{"num_hidden_layers": 9, "hidden_size": 768, "n_experts": 16, "experts_per_token": 2, "d_expert": 272, "d_shared_expert": 256, "hidden_act": "swiglu", "moe_layers": [0, 1, 2, 3, 4, 5, 6, 7, 8], "router_score": "sigmoid", "normalize_top_k": true, "routed_scale": 1.0, "balance_loss": 0.000141, "balance_bias": true, "router_bias": true, "init_std_router": 0.0196, "lr_router": 0.000717, "vocab_size": 32768, "norm": "layernorm", "norm_eps": 1e-05, "tie_word_embeddings": true, "optimizer": "adamw", "learning_rate": 0.000785, "beta1": 0.95, "beta2": 0.99, "batch_tokens": 131072, "max_seq_len": 512, "train_tokens": 514700000, "max_steps": 3927, "dataset": "wikipedia_en"}
Below are experts of layer 6 (counted from 0) of a mixture-of-experts language model. Rows are named router (the router's row for the expert), gate (a neuron's input weights, with its number), up (a neuron's input weights, with its number) and show model dimensions 384-447. Each number is 50 + 15 x the weight over its row's rms, rounded and kept within 0 to 99.
After each expert's rows: "mostly gets" lists some tokens that are sent to it at least half of the time. This comes from a sample of Wikipedia text that the model never trained on.

# expert 3
router:33 47 61 51 51 37 31 38 60 39 33 79 27 46 75 50 46 43 55 53 76 33 45 53 60 10 66 63 49 61 12 61 38 68 33 47 35 64 55 55 47 64 39 67 34 60 60 44 61 63 29 32 19 25 60 28 56 21 63 48 54 38 51 45
gate0:51 29 51 58 41 55 31 62 69 58 20 42 56 63 59 51 30 32 25 67 35 47 52 50 27 60 54 37 51 57 48 71 47 32 59 51 39 71 19 41 60 33 71 74 21 45 47 71 84 53 28 41 59 29 51 54 47 36 57 55 50 64 24 36
up0:56 14 54 55 52 52 41 24 66 69 38 48 61 50 44 52 19 57 55 47 61 49 76 56 22 26 61 46 39 60 24 46 44 48 44 65 62 39 61 36 13 69 57 36 54 50 50 67 47 62 40 28 66 47 48 69 11 57 64 59 42 53 31 53
gate1:27 49 59 66 49 62 73 43 49 23 55 27 75 46 45 35 56 64 65 49 41 18 59 63 66 57 56 39 46 35 65 09 33 56 53 38 60 62 62 49 49 33 59 41 43 78 48 81 52 46 57 47 59 50 50 38 58 20 38 47 56 61 59 52
up1:76 35 03 50 60 31 61 52 55 54 75 39 74 49 52 57 57 43 86 48 11 68 51 68 54 39 62 61 53 52 42 67 40 21 51 57 70 64 54 54 32 31 71 58 27 67 35 63 34 50 63 48 51 46 45 53 35 52 36 55 48 35 47 30
gate2:53 58 46 44 85 42 31 54 31 77 61 41 41 64 71 73 69 30 41 35 78 43 51 36 49 24 30 56 51 73 83 57 67 29 75 56 20 51 42 75 16 57 38 48 50 53 43 48 53 30 31 45 45 50 16 72 36 54 49 85 48 54 52 51
up2:51 75 49 31 59 61 66 27 31 50 47 58 36 73 63 87 41 37 61 53 55 65 58 43 79 42 67 38 59 57 26 43 53 71 56 47 39 57 47 42 60 46 80 42 68 66 26 58 48 27 57 44 57 21 57 60 59 66 75 54 51 40 64 40
gate3:78 55 46 65 59 22 65 67 61 69 51 44 57 54 37 42 43 59 54 47 59 43 61 47 32 30 60 36 55 36 56 62 70 63 58 33 77 43 33 59 63 75 54 81 47 37 45 82 46 51 42 56 69 78 51 48 57 52 40 45 26 50 38 54
up3:25 57 66 66 47 66 40 41 32 39 23 85 44 76 50 50 43 51 67 19 69 64 23 69 44 55 41 56 41 75 36 80 04 82 37 33 57 23 49 20 57 62 40 44 55 46 39 37 72 45 57 68 55 43 28 53 28 64 54 22 39 40 71 17
gate4:47 60 59 22 53 52 51 30 24 60 55 56 49 51 53 61 74 70 49 46 49 13 51 62 40 30 87 38 60 59 47 37 78 37 63 64 61 47 56 55 33 49 58 39 27 60 43 81 33 60 74 58 43 61 40 20 56 53 49 46 67 65 58 22
up4:71 80 47 39 66 69 44 29 56 45 52 43 29 43 51 60 62 93 46 55 69 42 54 65 31 52 55 40 33 49 79 66 53 59 63 67 58 74 45 25 56 64 45 67 43 50 31 46 66 67 69 40 41 46 68 51 46 58 44 23 49 69 41 30
gate5:38 41 40 64 52 74 53 56 66 40 61 51 44 51 38 54 43 61 44 38 62 45 68 63 44 60 64 85 55 38 83 65 38 43 25 57 56 24 48 36 50 58 45 37 63 34 42 21 70 42 49 36 68 47 53 62 47 35 60 14 59 48 40 49
up5:69 30 43 72 37 57 36 50 58 65 68 49 78 44 67 88 46 57 22 25 63 29 33 44 66 39 74 47 36 17 59 24 51 35 47 72 56 36 67 16 48 35 67 48 11 57 59 43 47 32 66 53 64 54 50 79 70 49 76 42 20 29 63 55
mostly gets: " United", " University", " League", " World", " South", " States"

# expert 2
router:17 57 39 51 46 31 28 50 59 50 46 80 41 49 33 21 58 58 47 21 56 50 26 65 77 36 77 52 79 79 50 48 37 53 39 61 26 61 73 54 58 62 28 45 39 54 18 41 62 51 31 58 48 45 70 30 32 61 45 45 69 65 58 30
gate0:38 26 33 74 62 44 39 30 70 66 49 47 67 68 19 40 64 38 41 38 20 26 27 72 55 59 52 73 55 60 40 55 41 56 64 36 35 51 69 35 47 35 44 32 58 55 51 77 37 67 36 31 66 60 54 26 40 64 59 62 07 61 80 52
up0:47 70 73 48 36 40 72 66 61 51 51 42 44 33 52 70 26 58 40 61 53 69 60 65 59 36 37 44 51 32 26 30 45 40 54 65 56 82 27 66 58 74 66 78 59 32 51 35 39 38 45 71 63 55 46 49 33 30 45 58 64 44 38 42
gate1:36 40 44 37 75 53 32 57 57 64 52 48 66 55 30 09 45 37 77 33 49 73 56 40 28 53 68 60 34 57 63 47 45 26 77 44 65 44 38 36 37 59 34 45 56 72 64 32 48 41 67 74 57 64 72 53 52 44 48 60 45 44 68 46
up1:37 52 46 41 32 61 58 49 49 65 49 46 44 52 24 46 48 42 20 35 54 46 53 75 29 52 69 64 25 70 68 34 50 47 61 22 58 67 60 40 70 21 40 77 63 27 44 72 46 63 58 22 58 66 17 30 71 56 50 71 58 50 38 35
gate2:69 44 43 52 32 54 32 59 43 36 71 58 51 24 45 45 41 25 42 54 32 77 55 53 48 26 52 37 65 34 55 72 32 35 56 71 32 76 44 46 57 42 42 32 57 83 55 72 63 65 39 45 50 50 54 49 43 45 87 56 75 66 37 45
up2:72 56 73 39 41 29 31 52 32 37 70 30 18 48 33 32 64 62 15 30 61 66 72 43 45 65 43 36 77 45 47 56 64 72 53 38 44 22 79 36 43 21 47 61 75 85 65 26 74 64 54 59 53 11 57 39 52 46 30 40 57 45 00 41
gate3:57 63 45 62 74 20 50 34 46 43 53 41 52 65 40 67 51 42 66 66 62 58 55 74 68 44 46 41 45 67 58 59 54 28 32 61 36 54 36 22 68 22 49 28 25 61 50 14 44 57 86 51 51 38 80 40 02 33 46 42 63 21 32 72
up3:57 53 58 42 57 42 62 49 61 52 48 39 65 71 42 47 70 46 50 57 68 68 33 68 43 60 72 40 45 44 44 48 32 30 35 30 54 38 59 32 34 19 44 35 12 62 56 56 68 90 52 29 56 57 65 51 45 72 51 70 70 40 44 46
gate4:59 55 40 69 83 52 58 54 74 54 75 51 44 64 72 67 44 28 73 45 46 67 56 59 44 29 53 48 36 22 30 58 53 21 57 49 62 61 41 50 59 34 46 44 45 54 34 40 61 47 28 61 34 32 54 68 65 59 28 56 14 47 49 49
up4:36 47 60 51 27 46 43 49 49 44 60 27 45 39 66 49 59 62 28 33 49 39 36 48 51 41 32 69 55 39 29 62 44 55 55 53 41 33 21 18 26 60 20 48 48 45 36 52 39 58 77 57 32 35 50 99 41 46 56 55 41 36 63 48
gate5:57 52 48 60 50 32 81 50 64 39 36 43 53 75 44 66 38 42 72 51 37 48 55 40 57 50 41 50 68 74 35 60 48 55 63 68 38 52 34 41 41 40 51 24 08 37 35 41 65 59 31 38 44 53 62 45 52 56 58 47 59 30 38 63
up5:69 43 34 49 67 69 52 28 50 60 38 61 59 35 30 76 80 47 83 59 36 56 47 52 34 48 45 38 53 43 63 28 62 48 50 55 71 58 49 41 44 55 50 62 59 59 40 36 54 54 55 55 61 47 14 32 75 64 23 66 23 51 65 65
mostly gets: " Democratic", " member", " football", " MF", " Republican", " MPC"

# expert 13
router:49 48 23 32 58 42 46 70 57 40 76 61 42 37 43 61 62 62 45 44 56 39 24 62 57 26 58 31 33 50 49 33 33 57 44 50 35 30 41 47 56 47 76 51 54 49 62 56 64 27 55 57 26 41 38 27 37 27 37 41 50 47 60 53
gate0:43 53 66 54 55 54 50 45 50 51 51 59 59 67 37 73 63 87 44 35 65 70 56 81 38 25 65 49 36 28 39 62 55 79 48 31 46 38 57 93 61 33 67 43 66 29 58 62 73 53 51 60 68 59 33 57 54 54 44 42 48 64 48 61
up0:70 63 38 31 25 71 68 72 43 58 70 51 39 28 65 26 57 31 50 43 42 40 53 02 28 59 61 21 57 64 62 34 61 51 64 73 58 51 56 47 26 39 38 46 58 55 65 66 38 53 34 57 55 27 55 39 49 51 43 73 60 42 56 47
gate1:68 54 61 57 49 34 66 55 45 50 12 68 24 81 72 55 38 55 53 54 51 43 43 68 46 48 37 98 59 53 55 57 52 58 21 36 38 64 56 55 89 47 48 57 61 43 54 60 44 32 42 63 16 51 53 64 45 45 66 17 55 73 43 48
up1:47 53 53 74 73 65 45 54 21 33 51 62 43 31 40 42 35 63 44 52 27 57 45 39 53 68 30 44 35 35 66 36 59 43 31 33 57 66 35 48 67 61 73 53 72 46 88 29 40 33 55 61 42 46 64 74 35 44 47 35 78 60 23 59
gate2:60 48 33 49 70 35 34 58 58 49 23 69 32 55 59 66 46 57 49 36 13 82 51 46 62 32 62 38 68 56 56 65 42 54 36 41 35 63 45 45 41 27 61 77 51 76 54 39 55 56 60 50 24 64 22 54 52 81 42 56 62 21 65 60
up2:58 35 61 44 52 50 05 71 52 42 69 49 87 37 49 48 47 31 73 58 61 54 46 49 78 88 48 50 41 77 48 30 60 34 51 36 79 56 54 31 60 71 55 63 59 33 56 83 60 54 82 59 22 48 36 46 55 71 35 48 39 64 22 34
gate3:36 74 54 49 58 72 57 32 20 72 58 60 90 38 51 43 35 54 49 60 36 27 45 49 42 40 49 36 51 37 61 38 52 59 43 38 46 76 66 79 61 54 37 78 66 62 28 38 42 67 50 36 18 64 57 32 50 84 75 21 69 53 65 62
up3:66 65 48 43 59 46 39 70 45 66 80 55 59 63 71 59 44 71 67 54 45 42 71 38 39 45 51 54 59 56 26 44 51 40 54 46 51 51 68 51 31 25 22 27 36 35 46 42 62 75 49 39 45 51 72 45 91 36 64 49 31 37 54 53
gate4:64 76 40 68 63 46 31 80 53 48 53 62 65 67 45 44 57 21 38 24 49 63 10 20 40 77 42 54 60 47 36 35 66 32 64 90 42 48 51 42 29 41 59 61 38 51 56 33 52 62 29 51 42 55 39 48 71 54 69 99 39 75 36 13
up4:66 22 52 28 48 27 41 30 47 42 54 43 60 21 26 41 69 61 28 43 37 49 65 45 42 49 39 47 55 40 44 22 24 53 44 40 42 50 43 34 25 73 33 51 58 60 52 55 75 43 64 41 49 16 34 35 38 54 82 44 83 42 38 54
gate5:62 68 54 73 68 42 64 52 46 43 55 45 61 47 87 58 52 56 57 38 32 40 59 58 49 46 54 51 36 60 69 16 38 35 52 55 41 38 56 68 61 51 52 40 33 35 57 64 32 58 65 63 72 40 33 63 78 54 40 86 46 51 54 30
up5:37 45 43 47 49 38 13 54 27 60 61 43 61 53 43 51 25 66 59 42 57 58 69 46 45 63 47 30 51 56 56 63 55 47 77 63 55 59 54 27 40 65 64 56 42 72 40 58 52 35 21 65 58 74 55 64 42 35 62 37 57 43 54 72
mostly gets: " York", " American", " John", " David", " British", "ia"

# expert 7
router:65 54 32 61 34 22 17 59 58 25 45 75 41 53 60 24 54 33 52 34 60 44 46 39 67 27 58 85 57 74 30 42 39 66 28 55 38 65 43 31 51 50 39 35 71 31 52 45 50 50 54 64 67 57 64 29 44 47 61 56 41 31 36 52
gate0:43 66 43 44 64 51 58 49 48 53 44 37 37 75 26 61 43 53 72 44 47 49 48 61 50 64 53 33 63 44 36 65 60 51 60 65 40 62 63 23 44 21 55 63 46 54 45 55 52 23 60 41 63 50 44 67 44 60 67 40 27 26 47 68
up0:40 26 68 39 61 61 22 61 51 22 61 48 51 54 61 48 57 57 48 60 98 34 52 44 31 68 65 46 39 55 51 49 55 44 57 33 43 54 39 60 34 42 36 54 04 46 88 39 61 62 27 54 54 58 48 43 75 55 57 53 57 50 41 56
gate1:62 41 59 55 57 47 39 44 55 94 65 73 47 86 48 77 65 27 73 81 73 69 46 48 47 65 57 56 62 37 46 48 49 65 17 35 55 69 53 27 60 54 38 50 70 26 37 21 35 59 61 45 48 29 36 60 34 48 37 45 31 42 38 62
up1:31 53 51 77 66 44 48 47 42 68 18 61 42 56 37 51 45 35 40 29 60 59 59 31 55 25 59 49 55 68 38 52 48 42 64 40 49 43 45 61 45 32 35 23 66 74 50 53 43 63 43 57 67 35 37 52 59 29 35 27 70 60 56 65
gate2:65 45 40 45 48 30 32 28 38 42 55 50 64 59 26 76 32 29 24 42 80 25 62 68 49 51 59 80 58 54 80 33 67 28 69 61 37 60 49 39 34 60 49 53 55 61 46 47 45 56 57 56 55 58 55 47 52 50 25 50 57 41 30 59
up2:62 69 68 49 57 48 55 58 63 39 65 81 31 53 72 26 42 62 57 52 73 44 50 38 80 49 31 34 74 63 51 68 35 57 70 44 61 35 99 66 66 62 57 31 50 32 38 44 45 28 44 33 72 50 47 42 24 46 68 48 67 48 85 46
gate3:54 31 39 31 24 71 57 63 43 36 53 53 42 47 62 57 21 40 57 35 47 33 50 66 49 35 21 54 49 47 97 31 39 73 75 47 27 50 39 46 23 48 49 64 33 39 69 13 34 51 52 62 50 52 49 37 71 29 59 45 72 47 71 68
up3:58 53 89 27 44 58 71 50 65 65 40 67 49 56 60 67 53 34 48 29 54 32 76 57 55 31 40 72 38 53 86 51 46 63 98 57 34 41 56 77 41 54 44 57 29 31 66 28 20 45 42 62 49 72 65 71 78 27 68 61 54 39 38 64
gate4:23 65 55 63 39 48 45 67 64 51 49 73 48 51 49 35 23 71 34 52 61 16 31 46 66 53 58 49 42 52 25 68 57 12 44 81 44 58 65 50 45 18 37 34 56 41 14 65 87 54 51 24 48 50 43 47 33 38 83 59 58 46 42 55
up4:42 47 82 44 41 48 63 71 18 42 36 52 36 18 59 69 83 56 17 33 40 47 65 38 43 33 55 51 64 50 28 45 30 38 41 50 41 45 73 48 64 28 50 55 55 28 60 36 66 25 67 34 62 28 70 58 41 69 72 35 55 44 71 28
gate5:51 25 42 54 41 44 24 51 59 89 62 47 61 49 67 43 26 28 42 62 53 67 77 63 50 49 36 58 65 50 61 51 48 57 54 72 74 48 90 26 67 41 59 71 84 38 55 56 74 37 65 47 34 40 34 85 34 69 48 54 63 43 69 46
up5:50 48 82 29 67 34 50 51 34 54 64 26 39 17 59 22 58 66 50 58 60 54 58 49 49 58 63 27 62 62 07 68 23 54 44 42 79 55 44 36 58 57 44 37 61 23 73 61 51 64 46 14 36 43 43 47 29 44 50 74 58 73 76 32
mostly gets: " 2", " 1", " 0", " 5", " 3", " 8"

# expert 14
router:64 11 48 38 72 36 41 60 42 71 77 55 46 50 68 56 66 38 66 42 50 52 64 58 61 47 53 49 91 37 59 40 42 54 50 57 48 59 48 84 51 43 27 63 42 13 37 34 58 61 60 63 50 51 55 21 71 45 58 40 41 66 29 31
gate0:64 52 46 42 56 23 57 41 48 61 51 78 40 55 52 44 64 54 68 42 58 51 70 31 62 68 30 59 47 55 29 43 54 56 91 74 53 35 58 58 58 72 23 37 54 43 55 74 65 60 61 28 57 47 37 51 56 64 46 53 75 46 38 39
up0:55 36 50 29 63 56 38 49 49 37 45 20 52 52 43 55 17 48 35 34 49 39 41 65 58 36 34 67 66 51 47 33 49 61 30 26 38 62 37 63 16 79 71 50 69 43 83 57 68 36 52 59 34 63 41 48 42 28 40 41 65 47 72 28
gate1:74 47 53 56 49 65 68 40 56 20 83 68 81 51 47 45 37 39 53 28 61 31 41 48 70 50 58 50 30 61 67 68 40 58 44 46 57 31 39 64 77 73 50 80 52 37 53 53 44 54 46 54 50 57 65 59 60 49 66 68 56 50 44 40
up1:48 51 47 62 29 49 48 62 68 71 63 45 58 44 25 66 69 59 48 40 41 55 74 26 31 53 45 52 29 70 57 72 63 41 40 41 61 36 40 39 58 42 57 71 62 34 63 58 33 56 38 49 59 41 53 78 64 61 47 79 51 48 34 51
gate2:45 39 47 36 35 23 44 39 29 46 78 45 53 39 35 37 57 44 41 39 33 60 59 60 37 53 61 50 28 63 70 43 66 40 46 51 54 62 64 58 48 24 62 58 38 76 78 47 52 30 60 57 38 41 63 60 38 62 45 46 78 34 33 59
up2:37 34 70 47 80 70 25 78 23 46 29 42 32 58 49 75 52 51 34 61 43 42 55 42 50 39 33 37 32 52 70 48 47 29 32 61 15 43 46 35 73 53 54 52 27 47 41 62 45 50 31 41 57 39 32 36 50 00 61 67 29 30 35 53
gate3:39 54 40 74 65 27 53 62 42 65 06 63 57 49 47 56 24 38 46 55 20 14 46 36 47 53 48 30 90 46 55 66 24 40 52 47 45 59 37 58 43 42 42 17 56 63 52 66 66 39 45 56 35 35 17 40 81 32 53 21 53 51 52 22
up3:16 34 43 36 54 31 33 44 41 45 69 23 39 44 41 44 68 76 51 22 58 62 22 53 59 42 49 62 51 62 46 43 46 28 50 66 42 48 35 54 87 55 26 72 38 39 46 62 54 61 51 70 54 42 63 45 54 53 52 67 80 29 39 62
gate4:30 50 71 64 46 20 44 55 92 48 39 55 59 40 51 72 33 64 43 63 50 71 54 44 42 65 60 45 58 41 62 53 36 40 48 63 35 26 32 38 59 65 42 54 64 66 55 47 60 45 48 64 36 36 45 54 56 62 61 65 36 57 48 44
up4:60 45 33 54 56 39 39 41 40 45 84 41 71 53 47 48 39 47 35 50 74 69 62 29 76 69 45 50 38 56 40 54 54 58 48 33 47 51 47 59 49 63 47 37 30 42 49 70 60 64 46 38 35 58 80 29 36 82 57 58 92 26 69 49
gate5:40 71 46 51 67 33 33 36 45 25 54 44 24 45 60 65 59 03 67 49 57 31 71 58 53 63 53 58 47 55 60 54 68 56 52 55 34 52 58 73 47 46 53 42 67 32 52 48 37 69 78 42 50 51 68 54 60 80 29 56 65 87 22 57
up5:74 47 49 60 73 89 55 92 33 47 67 62 41 53 61 71 24 61 34 36 44 50 34 64 52 79 59 29 47 48 45 57 85 55 15 78 85 66 69 38 71 63 41 41 44 65 53 50 62 62 40 51 47 39 43 32 46 43 32 45 38 45 60 52
mostly gets: " ", " due", " Ar", " north", " Red", " based"

# expert 5
router:40 32 30 54 54 51 16 49 46 58 56 87 44 38 59 73 67 48 38 46 61 60 42 51 55 38 60 73 72 39 57 50 26 52 31 71 65 51 62 57 73 61 58 56 52 46 54 36 78 17 56 51 69 37 46 29 51 41 37 49 53 42 56 52
gate0:67 86 65 59 47 59 41 41 57 55 38 79 51 45 44 00 68 51 51 41 69 39 26 63 12 47 54 38 54 55 54 37 55 26 15 62 20 42 46 48 40 62 47 61 60 69 59 53 62 42 34 41 47 45 53 53 50 79 61 62 57 64 50 62
up0:54 58 70 50 41 30 58 70 56 53 50 53 70 77 29 42 39 51 49 57 51 47 62 59 57 25 57 36 49 54 40 51 30 23 37 21 47 62 39 52 73 61 73 72 81 75 40 21 38 36 53 65 72 42 36 52 45 45 45 59 60 57 30 36
gate1:39 50 47 66 75 23 66 54 24 39 61 73 46 53 34 34 58 56 54 52 38 50 37 68 30 59 56 50 40 53 81 47 61 13 45 12 46 64 60 58 33 62 41 33 60 68 30 53 60 54 59 43 45 31 59 27 53 68 55 43 40 59 34 43
up1:48 24 32 44 34 41 54 68 41 33 62 45 30 28 52 14 63 62 75 53 88 33 79 41 65 60 61 40 35 64 60 27 40 35 70 29 36 70 62 61 62 62 72 72 45 57 55 28 26 42 56 54 47 35 26 32 67 57 53 62 55 51 23 53
gate2:62 52 74 67 60 51 44 31 47 62 35 47 58 41 36 36 61 83 53 79 36 32 54 54 23 51 33 47 34 63 15 40 45 34 30 40 51 55 17 58 45 72 55 41 40 72 57 68 72 61 59 65 46 68 68 46 72 44 55 47 42 50 68 50
up2:39 45 54 52 54 68 48 63 86 63 41 51 58 38 24 55 71 43 41 59 38 48 30 68 76 56 49 66 21 55 53 51 69 58 74 58 42 79 67 57 66 25 24 28 54 53 33 46 61 53 54 37 76 41 72 28 71 50 47 61 35 67 50 64
gate3:59 65 71 26 80 52 34 17 81 51 58 39 46 46 26 49 90 47 36 40 61 41 63 53 56 32 61 49 57 73 75 30 42 09 78 38 49 47 34 50 38 63 62 43 60 58 65 32 68 41 52 61 52 67 59 39 50 70 84 43 41 44 48 31
up3:52 36 25 63 54 48 42 30 40 52 54 59 57 52 60 26 44 62 67 77 51 54 26 60 39 62 60 51 57 52 54 43 56 61 43 35 55 51 31 43 53 43 43 69 46 66 58 74 40 60 37 47 43 19 62 37 27 48 55 53 43 78 66 38
gate4:69 47 57 48 39 40 45 52 50 67 37 43 43 65 57 50 37 52 33 64 32 28 37 41 55 48 74 34 74 36 61 49 46 45 45 42 30 69 71 31 37 53 55 31 38 71 19 58 45 58 43 57 60 14 40 22 35 40 37 52 55 52 53 76
up4:38 66 39 33 48 54 39 46 54 49 56 36 48 72 61 38 29 43 49 46 53 42 41 54 34 82 34 33 49 59 52 63 49 59 43 38 35 85 50 65 67 53 25 42 47 47 31 51 40 31 37 39 60 42 42 47 37 43 37 75 49 42 17 70
gate5:39 63 58 64 69 52 49 84 30 51 40 49 29 65 44 28 74 17 59 22 36 62 34 44 62 61 39 49 55 49 25 69 71 75 59 16 37 58 49 63 50 32 68 67 43 35 39 65 44 53 41 43 56 52 50 43 63 40 72 57 54 56 65 80
up5:45 25 61 47 53 68 53 46 50 59 50 65 51 66 51 40 55 52 43 42 32 70 21 53 67 66 47 35 54 62 34 77 61 63 72 27 64 65 61 36 65 38 67 53 64 53 75 52 33 72 60 62 49 41 68 49 57 51 54 38 61 55 42 84
mostly gets: " it", " that", " time", " years", " season", " out"

# expert 15
router:47 61 25 40 30 77 51 48 26 28 70 66 57 49 59 56 47 43 38 41 74 44 36 44 71 46 47 70 34 61 35 24 40 48 33 45 52 61 44 27 42 46 32 55 45 47 57 48 53 24 54 64 37 45 49 40 52 58 53 37 45 39 64 34
gate0:32 30 41 22 44 57 43 61 43 49 71 26 59 26 50 19 55 27 23 54 57 22 30 58 69 36 60 65 61 54 69 48 52 39 30 47 66 53 26 42 43 71 75 41 42 34 33 60 56 56 54 61 65 63 71 54 60 57 73 46 62 67 48 24
up0:64 77 48 53 74 48 50 70 44 72 44 36 47 54 50 56 51 39 50 25 34 86 40 57 37 39 33 27 32 36 47 48 47 75 53 57 50 62 22 45 41 54 42 52 61 65 65 37 64 42 69 53 36 54 51 29 62 61 39 80 45 76 45 71
gate1:63 42 45 66 76 77 42 72 55 50 93 69 58 60 44 34 52 59 47 43 17 62 47 45 25 36 54 51 47 64 43 61 46 31 52 48 43 63 47 70 62 63 37 51 28 49 29 58 42 38 14 46 42 54 52 67 73 30 31 42 45 62 75 45
up1:60 50 66 53 71 37 58 69 49 32 52 34 62 73 48 49 55 58 18 72 36 69 35 48 57 41 58 58 45 76 31 46 44 70 63 57 44 26 26 54 59 48 62 59 52 55 47 72 54 52 73 52 56 37 49 43 36 56 37 64 54 32 66 28
gate2:48 61 46 65 57 78 19 24 52 67 28 45 31 63 23 51 44 51 54 26 51 60 45 24 88 53 42 64 57 53 36 71 37 39 27 48 49 52 54 53 49 49 45 33 59 64 57 47 38 51 41 54 58 53 40 17 84 41 42 26 36 40 33 48
up2:81 73 37 61 43 66 42 57 57 52 27 48 43 36 35 60 46 82 61 69 66 63 42 41 41 51 42 69 50 55 53 39 37 50 50 28 61 49 42 39 66 29 25 52 51 57 48 40 59 62 31 50 61 56 33 61 59 49 77 55 47 36 27 62
gate3:56 51 43 21 49 68 50 24 34 48 59 65 43 25 47 50 50 40 50 51 32 36 45 46 38 52 23 63 39 55 62 29 57 18 95 51 89 50 44 53 51 33 46 57 46 43 59 52 35 59 56 75 24 63 50 60 38 19 54 25 59 18 48 32
up3:63 39 45 58 46 66 39 73 31 54 46 39 33 49 37 70 29 92 53 39 47 79 53 61 32 50 39 54 49 78 46 36 42 32 35 29 57 47 57 24 32 52 72 73 63 66 43 71 86 39 66 42 40 39 61 63 57 56 82 62 10 66 62 81
gate4:33 42 65 49 35 69 32 43 38 37 63 35 49 50 47 56 17 51 31 52 47 71 54 46 60 77 37 76 51 61 59 56 68 46 38 18 52 74 67 33 65 29 44 47 50 54 44 44 75 68 54 43 41 47 49 51 42 49 26 66 36 86 58 48
up4:60 67 60 76 52 28 23 57 37 53 61 58 87 68 56 60 45 50 53 59 46 35 64 02 61 39 52 27 62 61 42 47 43 54 40 39 41 41 71 38 56 28 57 63 34 43 70 58 72 70 49 77 28 32 68 63 57 72 60 24 44 58 62 41
gate5:53 59 39 55 35 78 33 42 66 70 75 60 36 21 35 59 45 55 54 50 48 43 26 29 56 55 21 23 57 66 59 57 48 74 45 54 54 53 67 48 24 24 54 53 56 58 40 87 55 10 65 50 42 65 47 70 23 47 55 44 55 33 39 71
up5:72 50 69 48 46 48 53 46 56 67 65 29 75 73 20 45 62 36 79 61 42 38 44 25 72 45 71 22 37 31 56 55 49 64 66 48 46 08 54 68 47 51 75 40 77 57 55 27 50 39 35 52 40 74 36 52 57 43 45 30 59 56 53 42
mostly gets: "%", " all", "000", "00", " Al", " million"

# expert 9
router:37 34 57 36 47 53 46 92 55 46 44 57 49 08 45 34 39 65 49 56 55 42 42 67 74 46 22 57 94 64 47 49 41 54 41 59 46 76 37 72 54 36 35 59 82 30 48 39 49 39 36 78 36 39 26 31 41 28 53 43 56 48 50 62
gate0:64 63 39 94 49 49 26 54 60 47 38 62 54 80 49 65 19 56 45 49 56 53 43 44 39 33 49 46 60 68 53 64 29 33 66 21 20 41 37 25 29 58 53 53 54 49 42 62 48 45 50 42 52 57 26 40 70 51 44 74 65 33 47 51
up0:28 39 45 55 69 33 40 47 52 40 60 44 69 46 40 46 40 39 54 54 55 53 53 75 28 40 32 83 49 58 45 40 46 52 43 38 64 53 30 54 64 66 45 32 57 86 30 56 46 28 40 35 52 35 24 36 48 29 47 41 28 30 42 53
gate1:46 53 33 28 35 67 50 53 30 66 23 50 41 45 33 46 28 41 59 56 37 32 47 40 39 49 45 54 50 10 40 80 55 31 39 49 53 53 37 47 69 37 41 39 54 62 38 46 37 57 44 43 45 52 58 54 49 41 57 23 59 55 26 41
up1:28 40 42 49 29 66 51 47 40 64 70 45 35 75 45 20 53 57 14 58 71 39 51 56 56 20 42 19 52 41 51 68 42 51 46 48 66 58 70 61 61 19 39 53 11 51 31 40 63 35 44 51 55 43 67 30 71 20 33 78 34 47 46 44
gate2:33 36 34 48 77 36 49 47 53 43 46 53 43 70 38 70 53 67 49 27 43 18 54 55 55 55 69 25 41 59 54 56 59 65 66 51 49 49 46 62 53 33 41 56 47 45 74 54 84 30 44 55 55 52 43 43 51 47 42 78 53 35 51 84
up2:68 65 56 77 67 40 47 29 38 72 42 47 30 58 38 51 53 75 73 63 54 31 76 37 95 39 60 60 40 52 39 52 50 54 54 52 34 40 35 26 63 28 53 35 39 48 71 52 37 56 58 23 32 42 58 46 46 55 39 07 36 57 28 65
gate3:39 30 59 21 57 56 29 59 51 45 51 47 66 57 40 55 35 38 54 35 16 39 66 27 39 58 43 48 62 36 55 47 25 30 55 56 52 69 35 45 41 52 34 79 52 23 37 35 73 74 57 26 63 38 59 27 39 46 61 68 49 67 48 55
up3:45 56 51 37 56 41 50 64 49 45 39 32 58 51 26 45 47 54 50 60 54 41 33 36 21 74 34 57 28 44 40 41 41 43 47 67 42 48 37 46 58 68 33 50 70 34 45 51 60 48 40 44 63 44 52 42 33 76 53 77 59 27 57 42
gate4:23 53 48 41 27 57 54 43 34 56 29 31 61 33 46 35 55 47 78 68 94 78 39 58 60 54 49 50 51 51 37 56 67 59 43 62 89 52 68 43 40 36 64 43 71 67 24 47 45 71 54 56 35 57 66 42 56 47 54 35 60 66 52 50
up4:70 41 74 24 66 42 49 24 60 48 79 48 52 43 46 52 60 64 53 57 35 42 56 40 67 66 61 50 59 68 55 58 47 44 66 71 35 48 42 37 51 62 05 51 61 53 60 68 80 46 51 36 54 45 57 62 59 31 41 57 73 38 63 52
gate5:67 70 40 67 31 78 62 33 49 52 28 46 38 39 69 68 44 46 46 70 67 51 59 63 47 72 73 52 77 53 42 49 69 60 42 72 52 25 48 37 37 58 52 65 57 43 52 51 61 21 41 54 60 57 70 70 70 52 46 13 66 74 77 56
up5:67 45 44 46 47 67 90 38 84 15 59 24 72 61 56 52 31 67 43 46 22 68 58 69 39 48 41 58 63 82 52 38 52 38 57 52 51 54 49 44 26 53 42 39 68 36 31 21 58 38 51 45 58 52 63 91 55 62 33 49 65 52 73 62
mostly gets: " R", " had", " K", " T", " S", " H"